config = dict(
    n_experts=32,
    d_expert=192,
    d_shared_expert=0,
    moe_layers=[3, 4, 5, 6, 7, 8, 9, 10],
    router_score='softmax',
    normalize_top_k=False,
    routed_scale=1.0,
    init_std_router=0.0286,
    lr_router=0.00234,
    vocab_size=2048,
    norm_eps=1e-06,
    beta2=0.99,
    batch_tokens=131072,
    train_tokens=526700000,
    steps=4019,
)
Below are experts of layer 4 (counted from 0) of a mixture-of-experts language model. Rows are named router (the router's row for the expert), gate (a neuron's input weights, with its number), up (a neuron's input weights, with its number) and show model dimensions 0-159. Each number is 200 + 20 x the weight over its row's rms, rounded and kept within 0 to 999.
Before each expert's rows: a language model's description of what the expert responds to; "mostly gets" lists some tokens that are sent to it at least half of the time. This comes from a sample of Wikipedia text that the model never trained on.

# expert 17
Second-syllable pieces after S. Word pieces right after an opening letter or syllable, often S, such as s-at-ellite, s-at-isfied, the-at-er, Is-ra-eli, Ch-ine-se.
mostly gets: "at", "ty", "A", "ine", "ra", " close"
router,215,192,200,180,204,162,167,173,190,221,182,194,183,205,190,223,193,182,166,203,197,219,206,191,204,172,173,171,219,214,190,165,189,199,213,179,192,238,215,197,202,228,206,178,196,237,162,232,244,190,207,216,214,228,233,212,203,183,202,153,209,218,183,230,186,230,225,186,224,168,204,185,205,175,222,214,183,198,177,202,188,190,184,191,222,194,202,211,188,171,213,206,164,207,202,152,181,202,188,188,185,196,195,239,196,221,219,247,208,202,174,171,198,237,205,209,188,210,170,174,207,209,184,214,192,195,183,190,167,187,200,190,243,168,235,186,184,197,182,172,191,172,196,212,184,178,186,217,244,193,207,188,192,193,198,195,184,185,188,202
gate0,216,187,219,205,205,204,189,202,183,177,201,203,189,187,174,207,182,193,217,169,194,226,148,186,178,184,209,228,207,165,183,174,174,205,222,195,241,188,137,199,234,227,202,192,221,211,195,196,201,217,191,216,209,198,203,205,223,185,214,182,220,204,226,195,189,187,202,209,219,188,184,222,210,195,214,219,182,209,236,211,176,217,200,183,185,216,174,200,227,234,201,184,220,202,215,237,210,209,147,188,207,197,227,177,179,197,178,167,197,149,198,204,188,189,208,198,222,178,242,193,228,163,206,169,198,200,169,147,179,187,197,195,199,175,221,209,168,185,190,218,181,211,182,158,211,207,189,199,186,177,184,191,219,206,198,177,213,209,197,168
up0,236,196,223,209,178,230,187,212,210,234,196,186,191,229,211,202,216,225,215,207,217,193,206,187,217,176,183,257,226,176,180,197,176,230,175,187,198,226,197,213,213,191,215,187,173,210,199,167,161,195,218,232,205,183,238,164,200,264,181,192,173,189,191,202,226,203,199,203,218,209,192,233,207,194,188,189,194,234,177,179,175,201,236,165,208,155,156,223,200,188,233,208,209,198,201,202,196,212,184,169,186,219,192,183,200,190,180,180,205,218,185,193,199,173,221,223,191,175,218,178,191,176,185,229,187,204,212,227,218,244,197,190,205,209,201,211,209,191,224,197,197,170,217,169,183,206,204,205,182,185,226,205,219,218,213,205,207,193,173,177

# expert 31
Late word pieces in names. Later syllables of longer words and surnames, such as ach, que, ence, ies, ough, as in Massachusetts, Evanescence, Laroque.
mostly gets: "ach", "range", " Charles", "ue", "is", "ough"
router,211,228,160,195,198,184,153,184,203,224,226,214,158,227,216,202,219,205,214,210,187,216,216,222,235,185,171,237,194,202,200,197,202,179,182,210,218,214,197,217,177,215,188,183,203,227,185,199,198,218,211,269,195,185,208,195,239,183,203,194,204,217,179,206,200,160,186,163,231,201,171,191,218,203,237,215,210,191,180,175,246,209,214,187,191,210,188,189,229,216,251,231,207,192,210,218,224,194,228,183,189,186,206,187,225,187,205,195,198,196,198,221,220,193,222,180,182,220,216,200,210,228,207,189,208,210,202,199,204,205,221,134,215,171,195,171,190,186,218,181,218,222,224,220,194,209,199,219,193,189,194,216,176,187,159,186,206,208,214,203
gate0,211,168,213,215,198,195,210,169,204,203,192,211,221,184,177,209,200,194,208,172,205,197,209,189,219,225,179,179,204,236,212,216,196,174,175,195,198,185,209,212,191,221,179,186,150,220,205,196,173,181,209,195,191,224,198,235,208,205,180,169,149,189,199,226,189,175,204,175,182,217,192,203,178,198,180,191,189,178,216,219,165,201,193,234,202,198,214,192,228,209,185,205,198,177,231,227,239,203,186,192,213,171,215,179,218,232,200,229,170,191,180,246,205,192,212,207,203,174,158,226,248,168,196,217,192,150,176,181,180,194,210,206,170,171,198,227,176,179,197,199,191,197,217,197,193,181,217,219,199,177,217,179,141,205,217,198,193,185,190,206
up0,202,211,209,207,186,232,194,207,201,206,185,199,214,212,155,217,179,168,182,214,227,187,214,256,168,192,221,202,208,176,200,226,185,166,222,169,179,204,202,203,168,239,170,219,207,208,202,178,172,206,205,187,207,171,199,207,187,211,214,217,159,223,232,173,177,192,220,205,180,209,205,216,217,173,202,167,189,205,185,193,203,221,218,228,208,218,199,197,162,172,203,247,227,183,191,157,199,208,220,192,199,195,178,171,197,223,197,212,191,200,206,195,196,202,214,187,213,191,204,179,181,206,225,192,195,234,191,174,208,203,156,237,227,189,207,197,182,167,199,190,212,191,198,177,162,188,196,212,230,232,194,204,172,211,219,168,195,170,243,220

# expert 24
Word-ending syllables, numbers. Syllables like ing, ck, one, ven ending words such as neck, none, given, plus number words one, four, single.
mostly gets: "one", " one", "ven", "ack", " some", "ck"
router,227,187,179,190,196,200,200,226,197,219,223,183,231,197,180,191,183,216,190,203,174,188,164,226,220,197,195,184,199,161,199,199,213,224,215,182,201,209,191,210,222,206,195,164,201,178,200,192,219,186,175,240,203,201,186,214,163,176,228,221,196,216,200,219,188,163,202,167,225,170,184,175,173,180,217,197,224,191,222,205,172,191,210,170,183,188,199,204,174,194,178,187,190,193,220,186,213,179,173,196,198,166,194,166,237,214,207,217,245,192,187,197,213,225,182,220,188,254,193,199,224,199,168,170,214,169,188,170,217,159,220,214,216,208,171,218,221,238,194,172,197,201,176,179,198,190,213,209,174,196,189,212,156,170,211,186,185,193,175,207
gate0,174,185,163,206,189,214,196,198,194,203,215,183,210,174,179,248,211,225,189,171,228,185,203,180,213,216,187,206,177,211,202,204,196,216,178,231,203,180,213,218,199,213,240,218,181,197,209,190,189,225,179,195,173,143,179,185,192,188,203,200,207,218,206,196,174,163,189,158,186,227,197,176,206,205,223,217,216,214,214,185,187,197,192,183,198,211,221,194,200,203,189,194,220,206,156,211,200,204,191,203,208,179,215,213,211,232,213,174,178,185,164,211,222,192,221,167,216,232,212,212,196,199,213,222,203,245,246,187,209,191,223,188,204,175,214,182,183,186,228,217,190,186,167,202,172,219,174,178,176,171,184,198,239,199,203,185,225,144,182,239
up0,190,188,167,211,214,201,196,188,188,200,210,182,178,155,252,210,186,209,214,160,222,195,177,240,201,213,196,251,194,201,196,171,153,271,199,190,208,165,204,227,216,226,206,211,205,237,200,201,195,231,179,190,210,184,185,157,181,193,203,209,190,217,214,188,209,198,205,207,189,216,213,219,208,204,203,180,190,200,179,179,201,216,199,187,214,229,182,180,209,208,227,191,211,157,198,153,209,209,190,219,196,204,192,220,199,195,177,191,171,181,204,196,196,182,202,210,198,205,188,223,236,172,211,203,185,189,220,190,199,180,198,179,176,171,189,234,191,193,204,228,220,230,162,201,213,202,213,142,195,201,174,179,222,219,212,189,203,185,206,216